{"n_layer": 14, "d_model": 320, "n_experts": 12, "experts_per_token": 2, "d_expert": 176, "d_shared_expert": 0, "activation": "quick_gelu", "moe_layers": [0, 1, 2, 3, 4, 5, 6, 7, 8, 9, 10, 11, 12, 13], "router_score": "sigmoid", "normalize_top_k": true, "routed_scale": 1.0, "balance_loss": 0.00726, "balance_bias": false, "init_std_router": 0.00695, "lr_router": 0.000627, "vocab_size": 2311, "norm": "rmsnorm", "norm_eps": 1e-05, "tie_embeddings": false, "optimizer": "soap_variant", "lr": 0.00249, "beta1": 0.95, "beta2": 0.99, "grad_clip": 0.5, "batch_tokens": 65536, "seq_len": 384, "train_tokens": 383700000, "steps": 5855, "dataset": "wikipedia_en"}
Below are experts of layer 5 (counted from 0) of a mixture-of-experts language model. Rows are named router (the router's row for the expert), up (a neuron's input weights, with its number) and show model dimensions 0-79. Each number is 128 + 24 x the weight over its row's rms, rounded and kept within 0 to 255.
Before each expert's rows: "gets" lists some tokens that make up at least twice as much of what it gets as of all text; "comes after" lists some tokens at least twice as common just before its tokens as in all text. This comes from a sample of Wikipedia text that the model never trained on. Tokens count by the router's weight.

# expert 8
gets: "\n", "-", "|", " (", ".", "7"
comes after: "\n", " H", " M", "2", "m", "7"
router [182 113  97 147 121 113 121  99  71  87 120 140 121 140 169 120 130  91 147 134 133 170 121 127 148  88 121  94  99 144 125 109 133 130  98 127  92  97 136 145 153 118 153 144 106 109 160 132 141 147 141 134 133 131 133 115 145 155 138 157 195 187 120 124 118 108 111 130 149 132 116 161 122 150 156 124 128 130 118  90]
up0 [136  91 119  92 104 111 116 146 171 140 130 102 150  79 111 170  93 126 112 120 182 148 135 114 109  95 104 118  98 144 142  91 145 165 137 118 125 150 119 116  93 134 129 136  96  75 135 121 100 101 135 136 117 125 133  99 130 112 112 177 112 165 118 105 124 140  94 154 131 109 131 164 114 118 136 158 116 129 135 121]
up1 [132  91 158 115 133 130 143  78 122 158 120  93 158 149 104 117 122 133 142 147 119 164 167 133 122 119 160 110 146 116 141 134 131 129 159 143 149 109 100 177 108 137 149 153 125 119 171 120  79 124 130 126 143 124 137 142 128 108  85 141 142 131  71 137 121 117 121 128 137 112 103 108 199 113 122 106 193 173 140 134]
up2 [169 112 152 139 165 150  94  90 108 127 126 166 144 125 137 128 115 175 183 109 132 193 166 111 165 143 134 130 163  99  65 108  98 154 154 128 114 139  98 157 171 129 134 147  97 129 132 124 119 139  87 142 154 145 132 172 139 138 134 151 132 157  88 154  78 128 142 148 132 146 134 100 120 139 171 146 152 132 131 115]
up3 [ 82 137 138 145 170  98  97 131  94 136 151 142 147 142 104 140 152 171 123 134  76 187 150 132 161 132 101 144 164 104 116 110 131 122 136 146 115 131 106 146 157  94 128 109 137 112 132  83 133 144 106 103 150 138 188 114 183 162 151 137 123 147 110 125  55 120 115 103 180 114 160 142 108 143 162  76 113 100  99 171]
up4 [ 92 110 145 117 117 141 104 124 148 111 154 154 100 112 140  95 115 157 168 122 138 131 117 156 137 135 142 119 135 125 108 113  96 153 152 148 101 112  90  72 145 167 146  95 142 147 149 156 146  93  88  82 120 135 142 150 124 143 105 132 130 107 154  91 147 135 109 137 111 154 109  96 124 106 124  93 161 142 139 122]
up5 [120 152 116 119 133 145 121  97 161  76 131 143 151 118 115 141 145  80 105 155 136  96  98 134 116 146 154 144 144 140 133 144 165 157 134 128 141 140 109 117 126 107 159 118 116 111 129 127  44 152 126 128 111 134 127 120 131 129 165 140 151 130 155 112 125 164 139 141 123 103  99 134 138  92 105  92  94 144 119 125]
up6 [112 162 123 143 118 159 189 115 129 162 124 109 122 116 142 149 147 156 105  80 129  99 156 119 133 121 151 102 152 109 113 129 115 145 163 131  90 105 120 147 109 131 114  88 100 161  78 134  96 141 110 150 152 131 160 118 133 105  96 137 158 135 103  72 140 105  99 153 152 138  67 172 117 133 155 162 128 131 135 111]
up7 [114 120  85 157 116 124 149 115 172 128 188 129 109 129 106 148  52 117 114 139 119 130 174 169 128 151 116 107 142 138 103 133 139 109 143  95 125 104 134 157 138 112 147 113 136 122 125 111 141  88 109 164 106 112 104 126 141  96 137 138  91 192 148 120 141  88  77 158 118 158 114 145 103 108 104 130 125 163  94 146]
up8 [130 152 155 107 115 154  93 101 154 139 142  99 138 156 121 161 107 121 104 162  67 128 116 110 118 117 164 113 163 168 122 154 137 123 117 103 119 146 152 141 133 120 133 108 115 127 125 147 162 122 119 137 118 131 120 146 115 125 114  92 140 121 167 120 110 122 149 149  95 114 177 171 163 107 154 152 113 119 126 161]
up9 [ 93 102 145 139 150 148 107  83 122 169 156 107 170 135 132  76 110 125 101 126 135 149 116 111 146 133 114 106  98 128 130 169 137 146 109 107 106 120 143 128 142 105  98 176  97 124 184 108 117 160  96 121 100 118 104 123 150  91 101 150 130 124 105 104 104  91  69 147 158 135 106 119 147  98 111 107  89 179 110 131]
up10 [100 115 127  91 186 143 130 135 132 153 156 113  94  92 135 133 109  96 119  79 152 110 113 130 142 137 172 177 112  64  37 117 115 134 159 161 114 126 186 194 132 142 137 107 136 112 136 142  98 138 137 116 108 111 137 117  84  96 153 128  97 151 149 150 108 140 145 115 157  87 146 125 125 108 100 142 120 115 140 103]
up11 [135 167 163 123 116 113 154 101 157 137 102 133 103 152 141 117  76 105 129 141 146 151  80 151 117 154 138  73 126 141  81 145  93 141 115  78 159 129 148 143 146 154 106  98 119 120 129  90 139  95 163 135 108 126 127 146 130 138 136 160 116 172  86 119  90 108 123 128 135 141 135 133  98 144 162 121 105 106 138 106]
up12 [113 169 121 161 104 127 105 147 117  90 154 112 153 120 105 117 165 125 196 143 160 160  98 135 135 137 130 114 126 115 168 104 109 108 137 144  94 110 153 180 118 147 150 124 146 142 136 114  99 109 157  80 122 139 172 133 127  85 113 108 155 111 123 125 127  98 116 136 116 108 153 123 110 114 168 155 122 108 130 114]
up13 [109 133 124  88 149  93  92 139 109 126 139 112 159 163 161 141 112 160 142 109 114  95 151 146 153 114 104 160 144 174 115 112 121 123 142 117 134 114 145 178 138 147 125 132 147 132 104 148 165 135 104 149 156 133  91 114 118 142 123 160 142 140 147 140 101  83 133 168 106 148 106 144 142 128  93 180 166 130 115 137]
up14 [119 134 129 122 115 148 161 130 139 103 150 128  91 181 118 142 141  97 148 139 110 128 166  53 142 108 155 132  91 154 109 142 124 116 116 152 110 126 149 119 166 111 122 120 148 138 116 118 115 105  73 141 118 165 124 159 100 150 102 100 129 118 133  91  94 131 123 141 118  82 103 175 118 148 108 157 119 163 126 123]
up15 [145 120 121 103 134 140 118 146  98 115 157 126 125 101 110 127 132  98  97 133 149 131 135 149 149 133 136 111 159 127 140 126 151 144 160 147 102 119 132 151 186  98 154 152 120  95 145 142 130  96 118 125 127 118 113 129 103 174 126  60 143 143 167  96  78 159 118 158 135  89 117 140 112 148 133 111 118 116 128 163]
up16 [ 72 140  63 134 160 115 173 120 152 126  98 143 150 107 113 144 125 125 136 141 116 149 121 141 168  89 163 112 155 144 151 123 140 148 107 140 161 142 118 123 139 113 173 147 165 127 157  98 166 138 144 124 124  76 134 205  90 169  81 105 131 120 142 128  98 204  65 175  90 143 168 123 131 163 137 115 153 134 113 119]
up17 [105 155 144 129 140 146 135  89 135 161 168 163 122 111 115 114 158 141 165 119 130 120 121 130 111 144 165 117 148 145 156 107 159 171 168  99 106  93 135  95 144 146  89 138 117 105 130 118 125  93 125 141  99 148 159 118 160 146 105 143  79 140 114 107 140 126 178 114  99  87 165 138 118 141 169 149 127 111  97 108]
up18 [146  79 159 142  84 110 126 125 102 123 152 112  81 139 118 105  83  78 143 162 129 143 177 108 126 111 143 141 113 155 124 137 113 145 129 113 192 116 109 174 115 123 154 108 149 126 148  97 204 120 124 134 168 146 167 116 115 129 144  77 126 124 137 167 136  94 133 152 163 138 171 161 155 158 155 130 158 105 122 107]
up19 [130  99 128 124 167 127 108 112 139 136 160 143 148 151 117 173 111 112 106 116 129 163 136 130  96 134 113 156 140 122 116 127 119 131 142  87 106  73 138 169 141  94 116 151 140 128 105 125 131 121 164 114 142 118 149 128  37 151 142 120  65 137  96  92 131 131  65 166 159 149 106 156 117 150 122 128 128 123 140 148]
up20 [136 124 116 135  93 136 101 154 132 175  99 139  91  97 147 113 156  74 125 131 111 120 176 145 148 144 133 143 102 139 128 138 136  95 156 123 128  87 142 116 136 105 153 117  92  77 141 110 134 103 177 144 143 157 124  94 110 124 133 147 105 134  58 120 119 158 142 103 151 154 114 132  71 109 132 148 141 112  90 120]
up21 [140  80 113 147 123 129  69 122 140 119 144 142 135 101 126 163 106 138 135 111 134 151 111 124 106 127 131  83 114 126 126 108  97 132 134 115 101 114 124 130  68  96 161 143 137 118 155 134 115 121 136 103 103 123 116 109  89  93 101 156 129  98  97 105 134 117 153 147 163 108 148 119 105 124 152 128 138 152  57 138]
up22 [123 122  99 146  85 145 112 123 114 141 134 133 105 131  81  99 119 117 135 139 129 162 144  93 148  97 117 126 111 141 128 155 110 120 123 114 106 104  86 143 175 128 132 106 117 101 133 130 100 105  83 128 165  65 154 141 166  91 104 112 164 134 107  89 119  99 137 149 135 110 113 152 149 141  69 108  78 145 109 118]
up23 [136 166 111 125 137 156 129 146 127 145 117 156 111 107  89 137 157 147 165 105 106 110 119 123 134  76 165 110  84 143  99 144 130 141 132 127 117 102  98 142 110 147 143 102 174  85 155 155 140 129 114 121 127 149 128 105 105 128 116 118 107 160 152 154 136 124 119 139 105 150 126 147 118  93 140 104 119 150 137 106]
up24 [ 91 135 161 121 168 129 180 112 143 154 126  97 115  80  89 116 127  86 102 126 160  96 136  84 124 131 126 142 106 147 156 119 122 149 132 118 148 121 108 129 121 105  87 131 159 134 138 149 143 133 147 155 145 100 151 129 141 110 109 123  91 149 127 133 115 165 115 108 143 139 147 160 113 116 128 128 165 145 143 114]
up25 [157 132 170 134 121 176 130 118  70 148 158 119 139 147 144  92 147 130 118 101 111 141 142 100 131 149 195 133 119 132 178 115 167 123 141 132 171 129 120 129 134 100 180 124 130 117 125 127 102 139 171 172 124 106 146 142  96 118  90 125  94 172 123 118 133 126 150 176 135 132 150 137 138 106 101 150 112 150  91 136]
up26 [133 122 159 136 141  95 106 134 156  75 123 119 152 110 137 167 117 167 102 130  90 114 103 161 112 124 145 115  47 108 129 188 146 128 127 142 134 116 122 119 156 160 129 126 121 136 103 152 139  83  87 134 140  76 163 137 115 106 111 102 134 102 101 125 120  63  85 143 115 131 160  98 145 102 132 123 122 158 149 165]

# expert 5
gets: "\n", " S", " M", " C", " H", "."
comes after: "\n", " B", "-", "==", " P", " V"
router [158 146 119 151  85 119 150 126 116 110 129 122 160  98 126 108 124 111 106 167 167 102 138 132 142  86 125 131 137 127 164 106 126 158 118 113 111 128 134 120 105 120 141 126 149 124 145 150 125 149 161  75 147  99 124 155 155  96 153 164 133  96 106 129 118 151 110 120 123  95 121 130 142  83 109 143 117  73 110 116]
up0 [112 191 100  79 112 182 150 123 163 174 139 144 155 154 185 121 103 132 117 106 152 119 133 110 179 104 126  97 169 162 109 154 157 132  84 113 135 149 164 157  98 104 127  77 155 163 127 115 162 153 138 133 175  89 130 134 162 129 137  96 164 124 159 140 133 107 127 120 142 144 103 123 148 162 129  99 119 121 126 135]
up1 [144 145 138 135 134 144 117 100 107 115 121 135 110  89 117 134 132 140 149 123  99 160 146 129 109 130 106 110 115 186 163 137 122 150 160 113  92 164 104 147 130 142 156 155 160 107 129  98 125 180 144 125 151 158 139 108 136 103 139  90  97 121 168 114 103 135  97 106 101 132 184 142 150 157 132 118 175 144  85 138]
up2 [103 110 172  95 130 145 144 123 134 132 130 136 154  72  83 141 129 126 141 126  94 107 125 118 124 150 127  89 104 127 133 142 117 140 153 142 127 131 126 133 124 113  96  90 166 124 149  99 146 111 111 171 131 128 112 106 110 133 154 135 101 132 150 159 122 125  93  97 112 176 118 151 104 132 112 123 173 107 124 108]
up3 [ 91 162 169 125 101 133 133 127  96 101 101 131 137  96 126 185 157 107 155  61 124  56 126 111 149 118 113 136 134 138 109 166 147 123 138 104 156  82 153 181 137 151 166 123 134 110 139 109 165 106  97  83 135 135 135 144 148 147 113 114 104 136 108 124 126 112 113 118 152 119 110  88 128 184 129 159  88  99 150 127]
up4 [133 164 129  81 161 172 154 123 139  90 152 125 113  93 118 146  92 104 134 127 112 110 133 128  57 130 124 146 134 123 164 144 158 140 113 167 176 110 142 112 127 100 129 163 121 145 118 109 152 131 117 118 117 154 153  82 106 116 143  91 141 118 140 144 100 104 124 147 154 114 114 122 132 149 121 107 125 142 142 106]
up5 [ 80 150 170 107 142 143  99 176 124 190 119 117 143 136  83 119 110 109 141 105 149 140 164 107 128 149 128 140 124 138 146 151 137 138 173 109 131 100 142 151 166 120 131 123  94 158 137 108 157 114 113  84 160 111 137 132 121 113 119 118  92 112 130 107 103 147 116 178 136 118 130 127 143 112 122 155 164 143  96 141]
up6 [114 177 159 158 125  90 131 156 100 100 114 113  89 122  94 126 146 104 117  93 129  89 186 124 131 101 124  94 142 119  91 118 137 113 163 139  98  89 108 135  96 125 169 153 129 140 131 152 112 146 152 156  80 116 123 133 153  94 147 156 118 116 129 103 139 132 105 172 101 121  89 134 147 125 101 152 152 125  76 135]
up7 [129 150 148 114 123 152 125 156 103 131 144 106 155 116 132 152 143 100 114 152 171 122 115 104 123 104 142 132 118 133 181 108 132 125 114 134 150 103 153 128  93 137  97 119 130 121 116 126  98 120 116 102 104 153 172 134 165 112 122 171 138 120 138 152 151 151  72 127 124 179 138 120 142 119 124 158 109 119 131 112]
up8 [130 104 128 127 133 109 120 143 153 110 172 121 153  55 127 106 100 135 178 115 174 108  76 174 121  82  86 138  73 125 127 118 131 154 135 127  69  96 141  93 155  99 117 176 155 112 130 147 120 143 107 135 117 149 113 113 118 128 121  95 163 124 142  88 102 109 169 105 146 114 143 113 134 117 146 138 132 116 106 164]
up9 [126 123 115 100 109 146 114 132 119 157 146 127 181 131 150 145  95 123 156  89 137 134 157  83 100 125  99 107 154 127 119 139 149 142  76 131 117 124  98 132 136 172 156 169 155 129 135 115 124 145 108 144 142 133 110 140 107 120 124 118 113 164 128  92 151 141 154 102 136 111 145 174  59 154 125 170 154 107 125 149]
up10 [141 142 125 127  99 111 135  95 124 154 133 107 117 108 114 107 101 140 112 121 151 139  94 109 163 160  92 130 132 128 172 134 122 148 165  93 118 144 136 148 183 125 141 147 137 127 115 103 151 140 114 139 131 117 166 157 135  75  95  92 133 178 109 116  96 155 126 103 131  96  40 134 143  84 136 151 135 139 101  88]
up11 [125 101 120 170  98 107 135 153 175 141 158 125 127 122 158 158 150 132 147 165 136 126 123 124 149 126 126 109 133  86  86 170 114 126 170 147 115 102  78 169 142  96 157 118 103 113 117  66 145 136 144 110 151 164 104 135 128 114  85 105 117 105 111 116 129 113 136 138 136 161 137 103 157 171 140 105  92 160 138 141]
up12 [130  91 140 120 118  74  78 121 148 133 129 132 116 142 139 122 156 145 103  97 116 177 105 150 103 101 147 116 156 168 121 162 160 184 147 134  93  89 136  95 132 153 133  99 119 129 149 103 122 118 121 133 137 159 137 122 111 163 163 163 146 139 135 127 127 156 163 170 145 144 155 160 100 133 138 138 106 107  71  91]
up13 [102 125 163 127 125 145 115 130  93 115  97 114 130 145 186  79 122 116 138 126 103 117 125 119 122 141 166 147 102 151 111 156 118  72 109 168  95 109 151 153 131 168  97 110 117  75 111 164  95 104 105 146  99 112 141 118 121 167 112 122 125 120 115 137 133  91 130 104 193 118 125 159 106 138 116 102 148 131 109 139]
up14 [ 94 113 126 141 135 131 155 105 104 148 146 123 147  61  65 155 153 157 138 116 147 104 178 134 152  88 148 156 143 107 146 112 117 126 149 118 121 116 139 154 120 106 123 133 148 117 137 120 164  82 136 121 126 132 137 121 130 106 113 140 123 149 166 132 105 174 165 202  99 130 126 134 142 119 106 107 131  99 120  92]
up15 [124 162 129 109 117 118 123 136 141 125 147 109 134 150 109  90 101 166 133 100 127 143 144 149 107  98 154 168  85 150  65 150 153 143  83 139 155  90 109 129  92 131 130 102 152 124 118  80 102 119 153 163  95 159 181 116 111 123 145 114 143 145 129 153 100 123 101 167 143 111 118 105 124 144 125 124  93 125 125 103]
up16 [141 126 131 140 126 158  66 122  94 148 131 150 151 127 139 133 144 142 151 130 136 149 152 145 135 111 137 127 142 115 125 104 117 150 121 141  90 146 134 128  97 125 111 159  99  89 152 128 136 120 151 115 183 119  98 122 122 141 144  92 100 147  65  92 116 121 137 161 125 168 120 124 114 111 166  78 101 140 118 117]
up17 [132 101  67 106 127 138 134 119  98 147 124 129 100  98  88 152 126 114 166 133 120 110 130 125 123 105 130 131 108 104  96 148 126 116 108  96 130 123 121 120  86  95 137 109 163 135 133  90 145 108 164 131 119 127 125 123 141  95 108 159 121 108  95  76 149  81 179 129  83 147 133 112 120 115 101 111 102 143 139 134]
up18 [135  90 136 111 134  96 132 151 147 115 123 157 171 130 107 127 152 103 109 159 156 106 120  94 143 108 139  73 102 152 175 124 127 161 104 154 146 144 151 117 119 145 103  94 114  93 100  99 134 155 151 116  75  90 134 121 124 131 139 115 140 102  96 134  96 136 131 207 109 116  85 118 148 126 157 104 148 150 134 173]
up19 [ 90 124 136 128 112 149 145 185 104 137  86 135 147  91 115 142 150 127 126 127 102 104 146 152 143 135 172 158 174 120 161 125 138 130 116 143 104 118 142 164 124 165 120 150 122 105 125  76 128 159 111 133 115 105 146 150 115 142 106 122 131  88 101 131  95 123 137 144 137 122 126 154  73 103 143 153 150 102 125 157]
up20 [120  77 120  82 164 147 101 136 131 118 107  88 110 138 152 163 136 100 132 109 133  99  91 134 114 191 138 155 101 192 121 162 112 134 151 172 119 132  91 157 170 108 148 111 119 130 166 114 128 101  97 162 127 135 162 180 111 122 107 137  76 145 131 108 103 134 112 155 142 133 114 139 113 130 113 110 155 152 147 132]
up21 [150 124 101 116 155 122 114 138  98 131 159 119 115  95 177 158 109 116 161 117 139 108 184 128 134 127 138 134 172 166 157 141 129 151 166 136 156 137 185 160 108 113 134 124 120 128 127 146 118 102 140 161 120  81 123 153  98 135 125  95 150 129 135 144 111 155 138 113 123 153 132 110 132 118 152 152 110 164 115 145]
up22 [ 77 129 134 116 134 113 124 109 155 121 124 110 140 144 113 154 112 141 127 104 133 133 154  96 110 100 146 134 127 119 117 180 149 157  98 117 115 148 161 145 101 157 133 101 127 148 149 194 149 112  98  94 114 122 122 138  97 104 146 150 138  77 148 101  90 107 147 136 168 112 139 109 152 130 133 107 152  89 121 160]
up23 [130 154 112 123 136 137  83 117 157 113 156  99 150 121 119 155 115 135 130 100 102 126 159 102 120 143 143 171 134  93 123 175 110 162 107 133 135 120 140 147 148 109 136 160 178  84  92 117 137 130 137 123 126 138 137 116 113 119  88 127 101 134 139 112 116 137 147 100 114 137 102 155 141 137 108 177  71 168 152 139]
up24 [111 109 166 135 134  93 120 135 112 111 136 140 102 126  86 133 160 129 146 114 141  94 135 106 142 152 123 112 132 114 167 120 116 143 165 149 121 127 108 151 111  89 116 178 142 133 137 101  76 131 139 127 163 101 145 150 115 122 150 164 138  83 131 115 150 165 119 166 141 104 146 134  93 126 112 158 104 124  97 134]
up25 [164 118 125  85 125 147 114 128 100  98 154 181 190 101 134 146 149 115 164 114 156 107 126 152  99 138 107 151 121 148  85 112 141 125 154  71 117 101 128 163 148 130 124  88 129 100 115 152 124 148  85 129  66 134 107  96 153 127 122 111 115 141 125 140 128 142 140 180 140 105 141 170 139 115 121 100 139 170 135 163]
up26 [ 76 119 129 112 105 141 108 104 131 155 107 114 115 100 160 111 160  85 148 128 167 126 145 153 169 164  92 166 118  99 128 107 138 170 125  76 128 112 152  93 144 150 134 150 128 137 130 144  80  89 139 147 134 143 125  99 133 127 107  82 145 138 111 133 132 143 115 112  96 122 128 110 119 100 148 165 150 155 143 104]

# expert 1
gets: " |", "|", " 0", " st", " 4", " 6"
comes after: " |", " S", "|", " 0", " s", "S"
router [138 110 141 150 146 116 137 115 152  81 134 146 130 145 149 129 133 116 131 130 125 156 154  90 153 118 102 169 103 157  98 104 133 134  99 131 133 142 127 154 124 135 129 108  82 124 125 148 161 117 149  93 163 127 173 101 126 162 189 146 171 143  76  77 122 153 124 112 124 164 111 110 105 114 146 101 119 105 114 128]
up0 [ 98 163 131  92 157 118 118  73 127 129 116 131 148 121 125 129 108 134  52 112 128 131  97 140 130 163 102 150 120 131 107 146 105 132 133 102 123 124 108 119 151 107 127 100  98 127 124 119 101 137 157 162  94 104 145  93 133 122 141 138 106 118 118 156 134 179 114  89 110 108 151 119 106 136 151 166 139  91 137  82]
up1 [117 124 131 125 119 144 124 109 108 119 169 129  91  99 119 146 126 148 116  99  95 169 145 122 129 109 145  97 113 177  88 103 113 129 109 123 133 133 122  98 140  97 137 124 133 115 128  69 120 109  87 137 159 122 148 115 129 124  80 132 102  99 134 124 157 115 100 137 130 180  89 122 112 163 173 112 173 150 108 138]
up2 [146 113 103 124 118 154 135 136 135 106 121 144 179 121 175 131 122 157 121  93 126 121 170  99 155 176 107 157 139 144  68 125  65 123 102 171 119 109 129 147 128 135 148 126 135 104  91  99 138 156 183 118 150 130 120 137 144 117 157 116 175 105 143 124 129 138 183  75  92 157 121 122 102 121  89 143 154 135 122 134]
up3 [123 139 127 109 115 123 153 111 117 158 145 115 101  91 138 164 129 121  94 114 146 110 115 111 151 132 110 168 120 126 154 149 143 121 147 113 108 125 174 122 108 153 116 127 169 156 159 121 142 122 117 112 132 122 128 104 134 107 141 110 149 103 158 125 140 141  80 150 122 112 149 174 157  90 168 110 149 102  92 131]
up4 [120 137 134  96 113  98  66 155 136 132 113 105 136 173 168 115 171 120 116  62 136 146 137  91 140 107 147 126 102  98 164 115 117 142 161 139 113 105 158 170 154 103 153 115 145 134 132 186 136 148 141 138 128 107 109 119 137 107 104 146 130 161 137 129 115  98 115 105 155 137  95 101 102 139 131 104 131 200 109 161]
up5 [ 97 109 140 130 150 155 127 114 127 145 116 125 110  97 127 122 104 133 177 136 121 120 174 171  83 167 144 107  94 129 131 162 181  97 127 136 152 103 171 147 123 124 121  87 143 126 148 114 129  85 115 140 137 153  82 116  94 140 127 144  93 122 177 103 123 142 190  91 117 138 150 124 165 130 118 106 147 154 139 142]
up6 [116 141 173 154 169 107 128  89 117  99 155 132 110  95 159 111  76 146 134 132 108 140 132 118 120 143 106 144 108 147 104 142 140 133 119 142 116  89 156 147 140 124 130 144 147 142 129 146 131 123 128 139 154 121  87 135  96 123 117 135 124 129 156 122 131 130 132 140 175 132 113 138 105 168 136 120 147 128 121 138]
up7 [116 161 101 133 130 130 119 127  98 154 116 112 160 151 157 137 136 135 156 124 125 135 133 108 145 138 111  97 165 101 127 176 141 112 110 167 128 124 133 128 157 126 143 120 152 153 117  70 124 144  94 145 121 134 130  81 106 121 103  93 116 158 128 138 126 111 162 138 173 156  62 103 125 103 126 124 103 121 132 171]
up8 [142 161 135 103  84 109 132 147 177 174 156 165 143 129 115 181 140 110 150 123 141 169  94 127 106 137 129 115 110  97  91 156 123 132 154 146 133 158 123 100 137 111 102  92 121 111 160 160 150  59 149  59 173 152 135 130 148 143  95 125 127 136 127 115 124 128 122 126 184 146 129 107 145 110 102 127 122 114 113 139]
up9 [ 92 109 152 124 117  97 111 147 119 144 140 104 114 128 117 143  66 139 123 114 140 121 129 110 122  99  85 151 160 168 137 140 115 123 142  94 133 120 133 113 115 120 110 131 119 119 100 181 154 149 130 170 116 121 138 139 137 164 144 119 109 162 169 110 120 139 122 143 101 131 138 136 132 105 138 128  63 109 121 145]
up10 [117 137 101  89 166 113 131  80 110 103 120 146 135 113 106 136 134 126 157 138 133 131 146  90 130 139 130 125 114 110 122 102 102 153 124 120  98 126 113  97 121 123 145 168 134 137 138  96  94  94  98 116 136 145  80 134  80 151 127 140 141 132  99 118 158 142 141 162 143 124 142 148 103 137  82 174 100 180 133 129]
up11 [142 113 141 132 121 113 145 105 110 127 121 152 146 143 117 108 143 140 135 123 161 150 143 164 156 119  97 121 116 133 103 176 126  95 147 116 142 102 105 101 145 162 167  91 116  69 129  89 126 115 160 178 137  91 149 132  96 152 149  83 113 108 130 143 145 141 154 124 106 143 120 136 118 169  90 139 135 116  90 127]
up12 [109 119 124 140 174 103 145 111 140 157  95 125 133 160 115 132 132 134 113 153 141 109 163 117 108 167 141 160 134 139 103 118 116 136 116 124 161  89 103 177 109 105 159 118 122 142 148 154 153 153 134 138  92 109 163 112 174 145 143 126 108  96 120 122 121 123 138 130 116 139 136 148  83 151 151 121 134 128 108 197]
up13 [140  98 124 132 139 128 132 142 160 100 138 157 153 136 132 148 122 131 134 147 131 160 147 106 138 112 140 150  98 107 177 126 103 126 139 159 127 104  88 109 129 114 151 120 144 105 135 152 124 189 145 107 131 153 107 128 149  99 100 141  99 145 115 103 138  98 157 158 114 145 129 147 154 120 124 117 132  95  86 151]
up14 [124 121 144 127 144 142 111 120 151 104 127 156 162 123 112  96 139 114 142 119 160 102  98  90 121 161 142 128 113 130  94 127 110  93 136 101 106 120 102 115 127 132 171 135 130 150 160 128 120 124 149 105 113 123 154 132  98 130 142 162 108 109 144 123 129 141 114  62 120 148 165 160 122 107 128 159  96 118 137 135]
up15 [156 140 148 117 125 143 167 125 150 120 159 145 116 125 129 110  83  93 128 112 148 119  89 146 117 137 123 101 100 100  98 145 134 129 112 116 106 119 102 158 118  96  98 128 114 112 153 119 137 134 120 151  87 119 155 185  87 150 137 146 134 119 133 131 165 119 121  96 130 112 114 123 111  79  92 131 164 132 110 153]
up16 [ 82 127 133 123 151  86 133 157 138 133 116 171 163 124 116 116 130 108 138 120 113 142 122 131 113 139 133 147 117 145 107 139  97 133 130 113 151 137 131 163  92 116 146 133 115  97 105  74 135 133 114 117 146 167  99 111 136 139 126 139 142 182 152 137 165 120 148 121 128 148 157 154 139 116 165  80 136 139  90  66]
up17 [ 96 138 141 164  87 115 135 103 171 139 104 163 145 135 116  95 139 163 160 107  94  95 163 120 144 142 145 138 179 112  93 134 142 115 176 116 172 127 135 150 107 121 145 160 121 137  78 100 146 101 148 160 130 135 128  77 158  86  85 102  95 100  72 115 117 120 140 146 108 153 161 128 174 155 139 132 123 125 123 132]
up18 [131 163 152  96 162 145 139 144 137 136 140 170 140  67 143 151 114  98  94  79 125 112 168 127 126 150 171  87 105 137 157 146 137 142 137 140 120 128 125 105 119  93 101 139 156  86 139  80  97 130 141  92 160 123 139 124 111 140 140 140 111 141 110 112 122 104 101 137 132 163 118 141  58 163 149 131  84  95 111 139]
up19 [114 121 127 129 161 104 115 120 138 136 161 113 152 129 118 120  97 194 111 146 130 138 149 141 151 155 124 169 100 108 132 158 125 166 107 136  86 142 150 104 144 148 127 142 127  99 152 105 178 158  96 105 108 164 100 129 100 168 143 131 154 114 169 134 129 127 134 147 101 115 126 115 120 165  95 118 113 107 108 115]
up20 [154 109 133 109 146 106 112 128 122  95 157 136 151 118 156 164 128 164  75 131 140 109 132 115 151  89 112 168 139  99 122 154 127 133 123 114 105 163 158 155 160  81 126 139 117 113 160 116 132 127  83 131 127  93 119 121 127 101 122 121 117 154 147 135  78 141 107 131 171 140 126 121  94 141 121 130 128 128 134 114]
up21 [127 201 115 130 117 125 157 125  93 105 104 134 156 101 103 186 108 166  93 122 130 113 111 155 144 133 126 158 129  98 134 121 120 167 160 153 122 145 135 161 132 158 146 116 124 137 167 105 137 108 156  98 159  85 148 111 131 167 132 100 119 103 113  96 134 120 171 111 113 143 121 137  87 118 151 138 158 176 110 165]
up22 [137 134 157 126 158 112 122 139 141 148  97 135 148 130 109 177 128 105 110 106 118 129 122 123 136 156 158 117 129 196  91 149 105 112 134 153 179 119 132  95 145 122 124 174 100  94 115 117  99 115 121 144 132 141 134 107 121 171 136 106 117 131 147 131  97 134 142 112 157 114 122 143 154 127  97 111 189 138 129 138]
up23 [129 140 133 113 141  67 117 132 138 155  84  95 149 123 184 131 128 136  85 111 150 148 124 135 103 134 113  98 135 116 137 128 134 135 144 129 133 101 141  97 111 114 136  81 116  65 155 140 111 150 120 134 163 123 154 125 114 122 146 126 115 135  96 146 145  97 117 134  94 129 138 100 132 126 125 158 121  92 152 139]
up24 [111 150 133 130 139 133 157  99 125 145 156 140 180 160 118 114 150 158 122 132 137 128 105  93 139 149 119 134 151 114 125 116 151 143 145  74 102 123 126 131 154 126 128 141 125 120 161 125 146 113  94 104 143 113 131  98 101 106 148 142 143 160 210  39 103 128 163 149 100 155 123 143  88 112  88 144 149 114 137  90]
up25 [ 96 143 131 168 101 164 148  91 128 160 140 165 139 111 104 113  98 170 111 118 148 126 111  83 109 167 103 104  94 163 131  84 117 109 107 110 164 172 163 139 121 143 109 103  99 126 156 135  90 131 143 128 151 163 120 109 100 126 136 147 120 128 121 124 109  89 133 148 100 134 109 117 132 125 152 143 103 148 121  94]
up26 [ 94 116 143 139 147 108 124 116 156  79 144  82 117 153 113 117 117 142 190  95 108 109 134 114 145 158 108 167 148 171 106 113 145 134 144 111 142 122 101 138 133 147  85 163 153 107 123 120 166  86 100 111 131 128 149 154 169  95 112 129  90 154 132 115 133 164 145 127  66 150 123 143 100 125 117 122 151 119 130 126]